Experts of a small language model.
Size: 13 layers, width 96, vocabulary 5618, 36.5M parameters.
Experts: 48 SwiGLU neurons an expert, 3 picks a token, a shared expert of 64 neurons.
Training: a variant of SOAP for the experts, 4763 steps.
Below are experts of layer 4 (counted from 0) of a mixture-of-experts language model. Rows are named router (the router's row for the expert), gate (a neuron's input weights, with its number), up (a neuron's input weights, with its number), down (a neuron's output weights, with its number) and show model dimensions 0-95. Each number is 500 + 25 x the weight over its row's rms, rounded and kept within 0 to 999. Numbers have three digits each.
Before each expert's rows: a language model's description of what the expert responds to; "mostly gets" lists some tokens that are sent to it at least half of the time. This comes from a sample of Wikipedia text that the model never trained on.

# expert 22
It responds to: Line breaks, years, table gaps. Line breaks, four-digit years like 2018, and empty table cells or hyphens inside list and table rows.
mostly gets: " Mic", " English", " Animal", " lab", " 1964", " 1967"
router:514525487490540485521491509518524511523466514495520503492537513480539452492471522492517488497463500510526519514478495533474533534520526498497470535534470538473477494488530508528466467541498471490496488493516518519493534471468486522451460502465534540496482503534484541473515529454460465491
gate1:496436503521505501478464494546500481499559498562500541517511495454462531506425493491507509525474550472470478507486464508502503493508588496499536520512519485488501498476511483502495493517486486468506542500527498486512483501500477460519501499502485520498539500494520498497533530504505503514
up1:503486517495498500506507488475494504496497539505495515538461509544535501473496469466538555510500533489416537492508509510505559475509470504504521518486494510490524499523504458501502509508520489513514488471503510506568492493472493439548504508463500517504449500485492491508558504468480498525
down1:546505483498498522505511498481514528495491518510529445512525516524527442489526507496500494503498499515500505519551529523489509482518499541509496495544505498423505513486496511494439478487490533478500527502493509496500434470486526503418480501507491497476458499560497458511499523497497513507
gate2:548510500503513492518534499503502474497484510535505503492500502482595539501509489430503480504527497509545519512521514495521482437503464529462545485497501511570537509497502458502530501477508503536509482492477496506477514493469496500493530506509512459474489506510480501508536489494473502453
up2:498526507515549515487536498530515481521480533507511484538486545488495542507435497475518456522510492521499525475510504502483511526508501498510504507495527515495485485502513530507497531461502494482496509544492472464538496504493493512508500401506473508441496535557447490507486502465495494515
down2:536425499490491481528466460491494508490486496478475452449506470512476495501529570527524515493480496501491499506504487541512543512468516437465502499498502486497485570496498486484513505499512478505480505487509462435502501493515492514516495483496449496496500459506524536513502479499538495515
gate3:511523501472471496530509467525453507521502476458506505537495499463556498512495524496478495457496516478475519483456496506526481498467495492508496457490503455502526517480527502483503516483469499509498510502502518510449535519433556499510506495473482490499454547499576470503493487499502540512
up3:531498497543469483525524480495492500471487503510493521518477455502456477548533476485480515487493488517511479513483494500501483484522525487456433502447529491461410508482506506499495507491506498477503498508505503494491545514498525506499428516500516506495486517509507502480538502506538555453
down3:500519494513475504512507552510502507516484503494490475461571494434495495517499505498498506491488501498513499605546497517484492480501581488492501500526457517536501511495499508464515509526445503481492492475515461518497499505509489510525502499461508526507500516498461481510540506544502506501
gate4:465465486509495471542473480500476479503512507478522501496505505490460582492522507505514495490540493470491469491492521507568500511491514491500496470497540463536468482481508533517508487505501497501502505511502464420487498455480504489505509502500585491466503520492492488480467500512502538468
up4:503496495488498517490501548455502506485524510571501492488443491493486470501497464497490533483496503477513487487509455544460486470487497475443468510530508521505523535537523489513478518450500500493442503440517513500507475495527540485530477487493497477503476497543517481498521500460517466526
down4:471505475483494504526491504500522497485451539461473527498506502535529546522507517501499491519504492501499502489491471475572509555519500511484492494511527504495483521479516465495506534488521565422451533516510533493528513492522500502487488518493546471536504467499506512478497524504457491454
gate5:493475522488499498502495488464517526511503524465513499518503493508469520499542399498500473565494500506527493554480447494507525505483482503499522482485484500527492503558460503511554562515489534510524496505510525511497490490480519471505545493454505467493522476499505532499495516511488489494
up5:490500504499494489472502434500518507487509525498498495527502520520481506443454511526519540508451498491465491494465456492483500531565497492509565489487520482496492508506567513487500512541496438506506507501495442503497490511519456502526483461516487496496500477458513493489526534526482502490
down5:530505520425566467500500489502501539434484492463495452501500551502500451509473504500520526511463496495467510528503539508505512464534502511425490542542473506499497503505514509505474488519502499523507528494535499508480504495487480512521505464498485502477481488452533487491500507490523493510
gate6:487506518454499544507470500482519432489493461451563494492510468477471499532453526459523510517487503450534509508497478506508494521532472510521532522456498531492496506526473501503500486511500524521497480517488499496512491551478507546514500527527495437502494520507484494482498503551489540499
up6:464465507518488465505504508479558558528506493496487506501449549508514462437532501526498481509518451501505488503503518509501503480489529500500511463497494494496501480498511496485500504490514503544575485504508469510517507528501486504512513481517522497457549455505526521491505498573495499449
down6:532491430437504504518497524491534498478485479486539507496502505504519508513508495504511474497490498506468509540454489501508487484531491545485525453490435480494495473445518493511548518498522531503496503488520517504509477530494492516449524503491508507480552493445489519557493474493475524474
gate7:466496421520534493521496442501504533478477475477494483495498495563488502512503499496503475501492520496461475454476463485491497427513493510461545490445504497447504495505498506503480481507492482518545520454504476515499485492485474501517492463496464488499533462507476481489533485503506493489
up7:541508506503513430486514522512518509509519535481531534534510510487524493467499500491505498484500478505513475427507529501503510485512500540531483499493503533596491500511509497445512515493500523501491516447489485516496488514476500499493496533481501502449503494536516472461490468505549498452
down7:470503498462485471543514468473482492518503496507520539507491545483500497504487499523511481415498456504505475494497487559504510497485494481483477518515513531495479521566525488498482564502523523520516489521490503505500523505489504523497500503489495468420498494457501501517500516491502431477
gate8:471493472529497482498507449496471525421497505500499501478449517544490495529500459504496499499515500475501499500502503504512509501507501534492518413472557467470515490494505514537482501449517485495480487492493496538496524519512529470498500499507474475496500504444506514503506506514512513417
up8:501501501488577507501505523481456509479478508527498508503459501500501500551501508499495527495521500499497539502494429521482507569534508442524509515521498477538512506492444516478473529498490462472533530488497482493500474506498500500509496521497486509594481501526499479527496502483506490500
down8:502426508491540496514505501489473522472526500516473499500486433499479491553462501478502472510508553526514489480518496533541484503530461489487499482490527522478517500495507509490558483524506456500456506529491511442503482501507499507558508497495512531510499548506542491495531496498514491543
gate9:481497475496469483495522555517485452475519477518510489520429499526559501536478507505507497495503498517491485484495500503516518552493506500499485492487500444488509512524500496483500492491394495504513502493500503504540499511514517478492492495497473427465526509441464495498506505519485487519
up9:552498502515513469497529566502468516532524476507471522494520497499499509491498457525481503524501499541503496507526511438499506463468459487525503487490445498499497505498501505480432442502502491510489542479485534529501530519481493487503507492490514496471511504507580513564495510514483503498
down9:515507548521492521521454500485504450536527500538532499514492480483499527536497484499492507449504499537465497496513499521430486501478514489573511511475519448554511504496508494507456492491522529512497502499479427510496470473508496494487515501490546500515531524466511534492502496493523518497
gate10:498517515506480498519499508514494551503461520500474508502504514490473535510506500494467499510550502532474465533485500552524501458503501497542500498461489507503493474482524552490428517486566506489537503498519504488422482503515484482503521508498498467510493487511525512500426467501503503531
up10:525497484514505478520499527505511504503505502503489498489476460500452501511466512501541506493528500501460538485499475485436522501416508547533511500518492486490494510503574481497465489479501516513509490503492463503514514570468540508477515494497509501578486509501489531518529515519499479500
down10:509483516547477495502487487485484525505500447496510503538517528499455513538518511505523460496495539440502492515419471501527500494432454498534517486523499513510494507468560508497470510494505469475488496498496445505453499498451475497505491487491519523498514487509498523522498477489496464503
gate11:431485484507496485501445510519491497493515519496497504456470506481513519483535518503485505496500495525503504505499503556531459506531497460490530442492459498459491462513494539504522491509515482514499498491529511510510503512537493493520512531499504490523546550502557517495461518514566540460
up11:503497496484510509505477464494497511494510444491489500432499491474452499512493500503495537481498496523494496463495502477488501511504485521526501503564510513511482491535532501505550497517454507509478486478480524489469505529529500593529490480561473539510527566500501522531504485494506510512
down11:470493505521514491515493533507509500482499525524499497502535518500488465458499506517524500426490489438513491503500473527492512551527496478507603499511505562525496499535515483465515544456447481467500503526519497538485483500526508493519499493494499518469520491508502500486502482528499494519
gate12:496477536529554487469494491498495488491450480498491543515487490507500515490500502474513474504530476502468517502493518477510478494475474451484511521534526458508479499519493503480524514494473492554480465486501472483498501459532521529515541539508474488486500596530543494496498498452535490512
up12:537506485501491449502500495555454495498539485495501487476573498479495484535500502503478508490507473544487463519528467473521487497582483513499475500506498492526496503507496498496476503494519497495485527524482517546516499496479518507523446534503494501522454493490483522535421527491474495501
down12:489502494516481474486487512489526509484531506443499524502507530515527500514482500493530527482490525472527491500473511500525527505500510502511507492518482516495500507472500514534484521544465446484517504519492501457495475470584509502525495470544551512516539432414500520516498495501474493504
gate13:483533560519509496483488498467512453549469430488503495496511493487504490503514491489512537487512497525518502507487510455490502503490510549483478486524503495524497470488518492498460513491505479499516500502516494478484448514516530490535496445523431460449477501509509498489507552499496475565
up13:501498494530542495477498484512506497487515495530441489489498541544479513508565465500504469512502535448495444525564540455515465507497493496491508466458487494483547534505541513474497491494538497481499479496515482491488553503480492514489520505508518487515527472553512502523497497518495506525
down13:509494482464499513514499541467497499484489485525509509499497478495492487515459535489500492487489501410478507474520507549533496507541532473508492501497488544478510493461488521464516462472538484466455478525498494476490518518432478499519511515535520501457497521493516515494488500576488511509
gate14:497462500525494497531491502475491484513522517504503472506482507519474500486375479474496477497523500499497478502494507461509477507507495542462494466502534522509506504462472468529499495505492548505505527498504489550521510468513500505508573497506508467463551499513476497504505520541510499479
up14:508531539500517438535519479506513502499493502502500515509514500485488498509505502466478505512506499468499479534510502514448512489459479529495499490499501504469531516500507464482485500509510493489500492494484433475495544497510582480500483524493493494480382463489470542512483496500515503503
down14:514487500526528479508483561483500507498502507483418475491513503483511501492481581503490499523508523593474491511481473498503510524490505509491512508508500482516515504501465500469468506578516485490494454526529481482500459497512516511483519522482510486489488478481524491491526550499529499490
gate15:503503480506498499474482528511488490472533513518467491502537481482461499438529498496459493488497514437489498514514490503523503531477521491474497498499545497547504484519494505480513477493443495533488505521472510473492412487447500493506500496495484521492520494465526497542497540474553474459
up15:482571480504451503495479465493492509498496502526487482504506492518457500519514510550495497509492534498497490556454493468519502537495486502499501427517506527468500470499483514501482499497498516481502506546506519461505525500511513432544490460523524502498501486493489458495455513434499477519
down15:517526493480552506437509513498490463385502484496489464477505523483512511546503494500482511519448522514493501475534514498469509538511470484513489546524517500486537497497514475501499475500491506480492515500505486518465518489515503516531570518494529504493495482502504444500503506489521489491

# expert 16
It responds to: Name-initial capitals. Space-led capitals or short capitalized stems opening proper names and titles, such as ' D'ance, ' Mc', ' Jos', Cnoc na ' T'oinne.
mostly gets: " acc", " Mc", " Sk", " Jos", " Jer", " Gh"
router:465510501512528476471493482519492523503488486473506535479512518537493475532499469508521481518505545482461509538472523536493463495517532445537501528476511538454529528501521521523505556540522506469506493485525490514474483490508485496460491496524499472515458561503493510543524483488457478479
gate1:474495512491491464543528501435502445473434485496527510507497492504490488515500502480469501503504574502502494504502531502508471426501499497535523504497476511524490476442501488504477527501502504510509493504549548509468445501505526502527500504512500473534496490498495510506469514498558506473
up1:500482506475479456491535488501477502499468488404502518524498536483482499505499472511531534500495512498501498501534478428520521504487533477540500515499487521487486455473486499519497521500506491496505499482508470526486479507547502575492474544499502505569534490468471523483515501510504502491
down1:487501515502513514502498514514493512501501526508489521519503496502491495500546506460530519522505543498510500494529468503472494498514517499536467497465501498517495492500500453497495483501514500497466481492495425491437478478511503575513491549477498602476490453476477500536514486486468484475
gate2:487495493476504514506531497507553485570503487468484496539499504485505500447491502503508503504534504472546489527481527500482503474503502461468499461506526460493492520501502500539484482517501486511479485512487446444477487454430491518498481510508494494510490543475427514501505491499448514499
up2:477493440526499522468486509500478500459497559519466512517517498496476464481491502507496484536491500501533483502576499504492465512508485520498490502540505500508516513503518519501498485496455522538525494509511590516507432506556541542504503455474517497510499489509516513501507507476490510493
down2:503498476485535526458483504473496490495453461523483491510526531477501498484494513499483457568511512500505515511499494472512501524501507514476512519499504511548508508492512475505504495523483493493454540514500499503507491536484552499602499493487473426504484536502524475500496471508500450533
gate3:463502496496544518551538459472490514504533502483515500505494502486519488453492497509524508495498539541445508565513501485542495500490477501475571500509516544499451520503486484496521494607495498493510501521500458496491500487498501497511512503450509485519504498483505498496501511498526481497
up3:497481488493500501498483505486498553503492494535491498500430429501535509498520482498464495502496455494500483503502450520496514486506488459557541560498509498518465491519474485469479503498517501517532531500490493500504436498500457517480481537486496445484521507494478501562470501497478500494
down3:510542500482501425497464500484512510494546519532518493542540512506475499490453498486529498497478490501563510510510520462528486556516490511487481507494505507487476564502500512487495497502498500539465515479497544488514482436551541509513507516503518487497512508550541498500475517521511503500
gate4:475502495498467471523519481486461489501486462508492517509479536496460440480541500501432485503511491513529501536507510511474469500490504498493577499506485498450492465481541530497489505500492502501503496491566508477509474492494485503496488550470532496579496513521498495507506520541502519481
up4:505420523531526500498498521491569489525551498494510441506500495477509500510456508516506527473560526520532518488585516499522499456490496520510501569489520503513517495515499501499495498504501500471518514525518475496488480503469480515487480474530487472534507501480527505501471483515498504494
down4:506472504473469467488500477506469492496498505510541485511472511499449496488464502496529501481501483533502501495486495537498528485505553534497501532468509476498502513503500498457447398496479481570504503499498492492514469512497499549502508541487521447501465518469511493498487450509489501506
gate5:524514431527488519529544498486510473494491500498516498505482498484515465494499474503432503521487527488536463479487507529491490516491504502530498500513482480517529503530496577500473500570488530481484463509518426497497507496517501491481525502522549501483502500502512437510520519505465513515
up5:498495481492526501502510507500509503512520580482518480463478452496503502537459521530498461484509496521564499524510502481549540500545503503493485520501509516488471499503457487496571501493471497518494535501450505498488504498501543511497456492454500442495474521501493548497486503499465503514
down5:417501500523498470489495504533496504482503486536507538493497525524489468486489552510497456572493483528497515499490484492503511490457481511509514472504507486514440471463465504495478506500504517533501528515498487536531485503488514492559492497510526436517483521453500530508492499522477462496
gate6:544544487533494463497512494486527547497507502498487510523502538481492442536478509494523489482534503433489499509499452549522495498496495496500489553483514521562544508520499504514498557493498502452485494485512521497504499500500498536524485514528454514503451509546457526491506494480504508498
up6:496458529501489532466502471532502499494463491504497503501574506482510518555546437502521481478511548474446497512518473497500501503475506490499490503500511438500485503505483486557500507507519499495452487518468507468528489488493484529519493523547478486499466501533511524522538513463486495470
down6:481499500492488499487554474501477460497485518452503505493487517496523464506466498499482511515519510504498471532491517510524525518507522493520510539523458484498493504531492514504532358515480494531519481492546483539507484474501492487486505506500477541503504533504499506485488526517511486462
gate7:462494500477501448499492482512395508449586540504546516489521498484545509439504497490498507507451485504489525463486498492500509474511545510486496488528502500484508473501541486473466505510479501500505502496556508500504497488483496519487495513492493478524505525510503491500498491477499499533
up7:526497492509513528485489495491467525541503512489499549455490505495514466499533494506485556541495445501505508513503500499500465501465478513499498496500507492496496499503491504538527525462525475519498510600453485505504511485552478492502465455520505523442518550498501485504494454515500501505
down7:523485476495490529512506518474496530499559498521487495512511497499488526504536497511504519512476469497501541491505499474490498482483530483563540514505497453499488464490463480483553511508428511503531481454450431497498518567524496508501555492513496499495511500481459495495502498495502470512
gate8:423521499517497470515491462478492483495479478484480524496487516494490513480532508519476459482509506502481514479499513492451496518509538467500484477527496479444521478541509501501461498492481521488466516502507512518550511486480471498481525529450564505462471437499535557504498509499495491491
up8:493479500489489544485500535503510527503494511500503478500496501492491470497511503523470497517434516500510535529494454486469500502484500528527483453521501509483481425501427471507511458510503502502469440495500501494492513512483497429503498500490548514492500434478504509501462510483548501500
down8:503523504471506465491495521527537493502573499473485490498505462514485568503523555498518513492543498503467519496530491473498508473529520479465519474500545474483466496521494495505535608498498501495502479490496491499503502530501476492517506511467515477478463479491529500475494465504513492514
gate9:494496497499522483496503489553488528480505485495490500549443495507501483491519501494466508500501501533479536498504502496443489512498549516565477483496457506456510445565476522497495499500512462532526497497444499497517482483505467493500508501494493528497494481498575508516454516496486468468
up9:457499456506512500497498472515522519478537504491490519504501502549466479536501538528455562488491472509476531479496500486507511547502553479511471497524481506504511501535448501514485508526518502513504482538461516498519482507485459488496538496492525521488505506507513508453502508492453412498
down9:535506459497507500504456490501502502529504524500499456506519499500526516517498500525507447478500526479469444498485527467499516527495507444446521475540583494465509496502542495498490521448494485483518499511466500498500511495472491499500451497506489474466483463499500475492451537501514492542
gate10:505498489489523546497513496527515524501522545467517503499499500502461524448504487553489518492513506492517483532488500467503494500519538500503500522444509526557500506548576477478499538532538461460486505500481469515527497539499496482500516506501473511516464494488502500475514561464501465498
up10:500512435500493469497509441518508501459438478513487478503490479479496500509496553514477494499502496521508509424544442503505501571501546498496567498492503495451499482503470492497482496472493500530485503556524507491532502501486502485487468476500523507503507492484523498516502508502516479506
down10:484470496492545496512503514509505490493555499535496509514540509531472476509477489527523515540466482489511496507515512571481525502462481489472462498527521467520489474492457541512521503515494497500493501503484502513502502541511527492546464507481477509493511498573502505568494499549550470501
gate11:522501482504466486460491523463498552500486502493505488496452509507509517538541506506498501504506497503536501552476514494492537495540488532539501494441501504505511512460490541499548444498574506503498494537509499555490483478499515508465522517499508496522491489493509513520493500456438516469
up11:454523431510501516514498489498502423499466496503502488461505500522461549475504500494497498455503488494483471475533496498500481498488566499481502469499508487514536504538502497539464578495467495501478478498526495496503533478482491500537462490490491498494509498467507515559513532520493493494
down11:503442513472483494470523543494514472498504513498448517500513503577502505444498535521483484455500500505494525492546520446514505503513502487494440493549519463498513507506510486475534476493536539484503493515537493534456501513497501498527534494474434498504503495506499502481513503511501489467
gate12:495503508512493501500496482482479548505471465492508529487482492501501510491485486443518518555528537504513500538496582478491498495546501502501500516460467481501498478519484561494466515497508498508528503565500473536496492513486523566506483522513503498499498513480491519578498496498503517463
up12:498472510489516536502505518493495472466485501530486507494500518508566502494520503506479500498482497512504499499535496504506454519563537484460501534539497511527501444501490496455511441491504549523504511494476496511474534466470463491477529502525501559494497532485494496476534568478464500500
down12:503540521494464487465513512497504506460511530497486495495492547497500500498504486531429500508485524428501435489464481509499497501494460547500500449502482493522501474455507509468486493496516511517465505474503540492506502528485494461566501519536484520493508485488501508497527490448512542507
gate13:473513518507458489514472498544524547507496499498479500549445513505509583491524503510500526497506438499537498503496466500477517460437521493510495528502501525496494549499525491539500515504499500515496510438501499502502533490509506515512495540490511537500489512525521525512500426510505502491
up13:465520496500469503510480504496509503498498497578495501485514465552502500502472500504506520470500525478503536440508447511484497544497487512469501474488486504498503498514510500493489500501529538505501502451502496552409488500484517505500473501484483489506564515495553515503497533519557505500
down13:504485521483500488491486491590547592467498522496495515518502507493550514521513515489501526526543473518499540467511488458475499482532517502503500455496531539476499544501503498464497520510570488486505532494481496478493484500483492501502515497492509491506471497470518539496480470500517512481
gate14:491518504532462465513528485495484478493448468504522533516477500535448482527488437501464502507508518500523457523487514552490454479492488520506507502502507495481497515492483547494478520534511514511498541497514501506515478445501499498492497519513506456514492610497477501512491498523493502489
up14:501501499506490475502555518504500485478428494496497505506500500501451498456511495511477556500515493537550494512520524497474546504497500582497507457521534474547502494501479484501495493475475539491499520458488506501522460480534501457508497501542502498509517512468504479503502492538559500514
down14:497486501497491494514489536507552530498541515502495504511476489511518598539506522458521516480529500492480505472479499490503525441504518496466508510493513477499494503493527503481526594507497471504504552506460499505489510510509494491531573494484498480498480515492475491460499484498487498483
gate15:486519472508542488533502450490505497500498501473516448492504487515477484471495550451523550475572522503441514498552501485494477510515479521505501496501501470499497501518467504523470472501516473489499488499470484517512499485497476489501493503486499503525511503508501426504561499517515540437
up15:507504469497504495481517504491462445513494488538540483525525492490514504517521495476499500507567490487554497505481497509435495505498490573483510491486499508562525481501504484497513476502492526499451498518497496496510519507499563452556488566499505504479481490507500500494512490499512554507
down15:475499497486483471486483499494495504493510461518514503488499499497491500521516466545489470541543459500510531501500491508498495512505481465501453521472502477527511490498492553498482496462494500509485506493529474499380521471470495470515510556511498480550533474513467478498494549505513503513

# expert 61
It responds to: Numbers and units. Number parts and what follows them: million, ,000, decimals, %, ft, degrees, and letters after digits as in 3D.
mostly gets: " million", ",000", ".00", "0,000", " sq", " ft"
router:492478539525507500506488459533543477482473467515500473522546527516524481479504513500499472503463500471482459522450473518492498546507507543506479533486461519503473518471521496539502474518526486514491546524514495459505488473483514498486464463484546546468477520538492481497531472511478487463
gate3:506501522485483500498504518494522493488514501475516481438496493474498518498508498426503501458496455449497480510495549500519426504498520494495550556488498503491474509496500490506500530483501489486517483502501522492463527508504495497546501510516505493464500555526502511511491503519478403476
up3:526508526494460485430494499550459430551504497529476503529512456499501498514494493482528455490482502498503533483549499499491500498479498465438492518499517495493488445482506500497540496471486496499506510506458464474462489506470503500508491535484512505487491509542474540509484474485504500456
down3:529486447504457507544477423485482505496516487456504485538460514480476483505501528488565499476579500494516500468500511519482535505469501501518480517436447485510510490504512485501496483502502448504518494502487493495504505495506496500501470454478481541508500505535504473488492498467488502509
gate4:468379513491515502502494489501489482512511485508500493480472513504500494492474526486589498487486492502495501505493511503497502517541548510491436488514466560501504505499498510513503491464524453493501501543493458497501504525494498495500513476501510473511489454511480487532504478497544512506
up4:552500493506498512522537507530541491508513494482484443491495542499500503501486508504525513510517438501493500589504526507500476492501501500478510456500497494512501477489502489496500538528456473504483556492479467498517508584507501505501510492552501516500522482502528507508482509504505512425
down4:413470495491511513489500490478468511509494537511509504497496517471506481500509489491473509503472512541500500453439527461499545504518510474497491499501497495483446484530502517509514471488529477479492491562521504462502487459502509472496502560489474485482484562531525504464474492536498502471
gate5:511506484486521534522536479568506498547486568501458508441492498570490483463500460496488491450501513502525508503490466501500510554481495497501498463516502504502491549529500485500485518505475501473505510478500534499529496497500510548515493448530537504500502488495513470506502480504463500537
up5:488500462470507490460497540490467536515549492440499498553527498500498496502519539490508507508507488554496515501497479495515517486497529485478493480500509503524525511485510484496500497469500516500528489506508455565511489499501506474512493503484432502502491517500528549501483484494513581575
down5:485566499498502503478500504521505616492499486469448493512537498461497484500455512454504521489477502468473463497507480481508476501495510521510479514508498545443501516482467449537501482526489500481529500530530522495511457481476510524499486500499490508505493480500500468491501481532503495502
gate6:505503530497460498507539492517545523510487436505489495406499500486473500510485475515498519485486484496508514565458533498496498508493503501503520506507551489501502500584511505505503500490501527566491504519491528545515494507449495498501498503518535503505495533528489460520521489483524494509
up6:495499397474494517487482501503500466488513498493495500481514498500503532501494497505522529490501495483535496500495505445420533526461437502499506500521477486509500502503489500488522510514501558442505502489505494499505499500501508501453474503505508493528473448503514543525541513525448512512
down6:499472509499464521492493520495536509502499505563499522500497505475520419488544500490512558484493527522519518500505507494486509501475502503458575479506522511501459482484529438521483542492514525476505499531504501476514523459500504419496463466499488494504497493501507506524497502471492498503
gate7:520431385550536498481512497467523513500505505527492526496521495500498556516518502514480509499506500509516480500524478490501535461503482493502503492503480559460502570507541524480502522492500487513487498479489496506517470500501500496500519507481538482462535508533482485518514503499502521498
up7:465513501498489515491504539450515493508506541500481501556502486497464487507498439514509486512498491515492515514500500520551503490545524554432493516413493501504557476509489505497518499521503506508497500500527504506480483559466499495495496512482482500498502502505540508540512504433499516512
down7:519580509507479506462504501457502503487518502510469509519499531456500500455507470523460479499502509572499500500500494462498508485495464500495511505532516560492510534494503537508502495511474489502504574507504520490499541536501514486505528513525541448481509510508494457524502498478464539497
gate8:498475478496493502501501490504513497507512495500494493529514524475497503498475522566490495486507501499465454472503498435493530500468496553537530494519490489521499500499457503520577493500507543476510499532510497473505520493532532502511555429482519501455466546530501516453490502480502521496
up8:499536439485503506477487495500512505548499502508494496504461504483482515489497479495498496497497484497541506460505576521501530481548516495517463501486499530511490431507480504500473513484461456458501525508519512508511516504483501512588503525494538517486473474510476476498507450487502502455
down8:475466474524506494492450514480419514455507509485505507501507507478500501493505493494499494560477498494508471526516500498507500507500429488452522499473501486519540550499416498510517461504518506500506498500500489460521506500501456502501499504501497505525534473507534510487561506492489458532
gate9:486509500508488507500503492480496490465486502510484508476490496469531506508481546489481499498467526496499507495508515500499523483507501498497492495525504502494500498530502512489561502491571544421502515481501496496431489447434516532498529559479505554543511497506506547499501502493553498474
up9:505509497524498550496513496450468448513474488499500487518542481546499476494480508496482482498531532495488496497502517480545524477472426482468499462534558483467485462500464453496510493504496501488500498529502529496529486504543491490496499543481496478507552513502503501445510500537475473496
down9:486506499500499502503515508500488499543502498520500469490514528500507494532492479485496459500494494549501521517479541507493529493521505491493519475499505445476580474519487561506481523538504464470494492498513545520504537476493501562462530462471439466516485519500555503509499502533519504477
gate10:467504508492463489477487496501472512479582480506476490495481485501542546500496471465500505514484580524459501502481519500487509490443502503576513545453477504512506503485538496503500526496500489508535504502472495498480500508486459525510490498494493494493538471506478485501539523546476471499
up10:502499525543500554501540494501505481455453507466504548505526532500503500527493513506447493494510505517495525524474488499526481524508492505512466460538577503505473565505499500501483525500448547497448505533498495510503504529503482500478501479531500496485503474478552504540496483493482512516
down10:472504510501482498481497453503533494540471476491511440499539511538493494488506469492541515510505496548498505501493496498513503489516495499495529499499494502586511520500481521477509501513539504468559489526530498498499519496574493529506535512501483506536563524515471500516496520527561502491
gate11:498461575473494491571500530535503536498462499502504523500500502497498501510586477502462485507497502501505474502513490502492461480471499537481546536506493491477547508469499515533491500494496540485478519491519472518464467511516514501471479494458499500485478550500480484478505492511457497472
up11:501486499537494540541506557511574524491450499459499482504499510500478502507525453488499514498468507504480536505553502535462488461500500554493513500465481488531499510462498495507491501495498490402482485492514500487512487506525518493479489512498494492491476495493497534505491484552460492514
down11:484497496552502490480511514501479491511507504533487524499507534537501488460505442524506494513476499520520478528527502499454495494496505500453508508537505500445509514486496442514500501516518470490492529502545505500456485435504496500499456501462518503505506508499432480491517484503502464582
gate12:501446514522487487503510537499525498503473498511529499463501512500535507513585482499490537451502546498499557492542512514529500509471480502466521568508496491509452489477499517484502534525491524490478512473506496501525492503463508500509483457489501537504528511537515503507496506500434469485
up12:512481492518442505497495469504504443468498495517502462498506498508519501474522502549501459528483494494498504510495510506501480465494502538497481517499490542556486434513496464460507494477516495477497524487506493495494498520457556461530497502516539484471597496494500469501474499497508479481
down12:489502445486499497527502502477537499533497532506447500501512509479461439490498492499477499536441538436501489505514523503461499498455537488504521526494498487461472487448457488524500566535493504507500519473499501548532500489511501485506497510503515499504501455536509497488499494455487502516
gate13:467495496532432497496447520503480498504498504577500499503508504523508493503524491525499497477506515511500507506499513523488497528470497504468513515502502506476502470500560541491569495499500509514507520490504499482439519494495498592460503534496499497539499507521490567499491466494504492486
up13:513523499542543457440498508505435511528494466527480497496579500497499498499470499505514504498501514514502523503547490484494521493496519473516476498512501448519491503497477511474496506498492471520489489520499499515496455515492449465501490551530500465498494474476492501588499508500466529487
down13:436498561514478475499479438500476500493464513558512529467497501530460488495501494538499484529509460490499503472502483498463491498509500505545493477498443433544499504497498504512515544550450547499497498525486514505504528488500528522512492477509503496500502500500495496459498527485522491499
gate14:466454506500508493473528523502475512495448469492522443537507582490554515569499509492496520500467512514496499511440528482511488502507482518499499470504476526515488500517501489520505503505501539477435505512502505505472522495499496544500504497500447484508501506551530479470521517512499509496
up14:496501517507499500494498495555532495500502503469553457527513507492465489501499486495495543515501501577519507506484499519473510468499501519505495499502513454503507520507506521552492489495506510499465483508514521476490503521521509477593472469477503498466507493531491479513493500395496513509
down14:516486502500496467479460471500518479497515495500463512499497448490512458501470507498489561484479506503416486490501528468488494498521501499471428556480472503502522489506500451500470534526500521490530510458472511500455476493506472470512518507503511521496499499529508531467553509477483479517
gate15:515500503513458499517496433509459481475479531525538517527485494572481497514499482537429510549426526525505500506499478511502509486511455500562470494499505494524506500459493499463538528537527502500508477508482501479493502523505498498505493495486506503485495518485487535515503470535501496471
up15:542489510473490465509500568526400522490560514475511524492525502476504497513474502489520504503496445474506506463563529537517495510519512464496501500499503508454530498471497541478481511492493506521558467486473503478496503460507500502483519491514506497533505497508490502492528500492486493520
down15:500471494508500431498490500475557487512497497517508501517463459515495505527501538543476537496515497502501515504435508489511516479456489494526506501486527495492501503493462419525506595508461505504500518508506507520523495500500508503501528516465518494483537503451502480517524511489534508494
gate16:472425515543523505515490530502536529532494438509500493461526497500507498499471501498496492472499476498506489509500479500501500502500417520500517506545506519552526551474445499494504504526547522469518550468513509487509499500501508500498514498480497497562513474528504498509452517498500494500
up16:523506499506533513506458518502516501505497559518491503539490507500467495537533556502522544478509485507501599506465536475505529522472499505477495552464537497489499517515498553493500499514491503493523516500518460507475433497498495513499513462500535475501498470476501476500499510509483502472
down16:501473522538485499469500488511449518500535503502499482539512516499520501497554525516497478501503518505528461515511500456449463502519522497512455533542446484474500480543533473515515500501477466505438499460472473479508498456475507466449513496483509504497552498495517478505510510508475471503
gate17:546516472500492464493513491492499500518485502524493559484480484479503490478449500475522512541530498507487477483500505529506498557549545499480513521501487496468494554478439489541530494507435490476496503482501512498517519500520486490494504498501501510512524500497469506455552543477512565492
up17:511500510499517518507494501433510562595505486486492540546520499477500492488458496477485492524456537516508528497500488493532474497504511501490503504500498452504475546499451485500502524513472444493546479507497500507504499492505473498475501463513502498523489464531490483474527503445524508505
down17:530534504471513501472497502499499483446524409490482467495501515501515429495505523523513485501489492478530498501501498534509477470441500523503481502516504549504534500505513528496452495494501492499486493525517501571489528467434509482494501491501476513505502500523510461527513537500503466482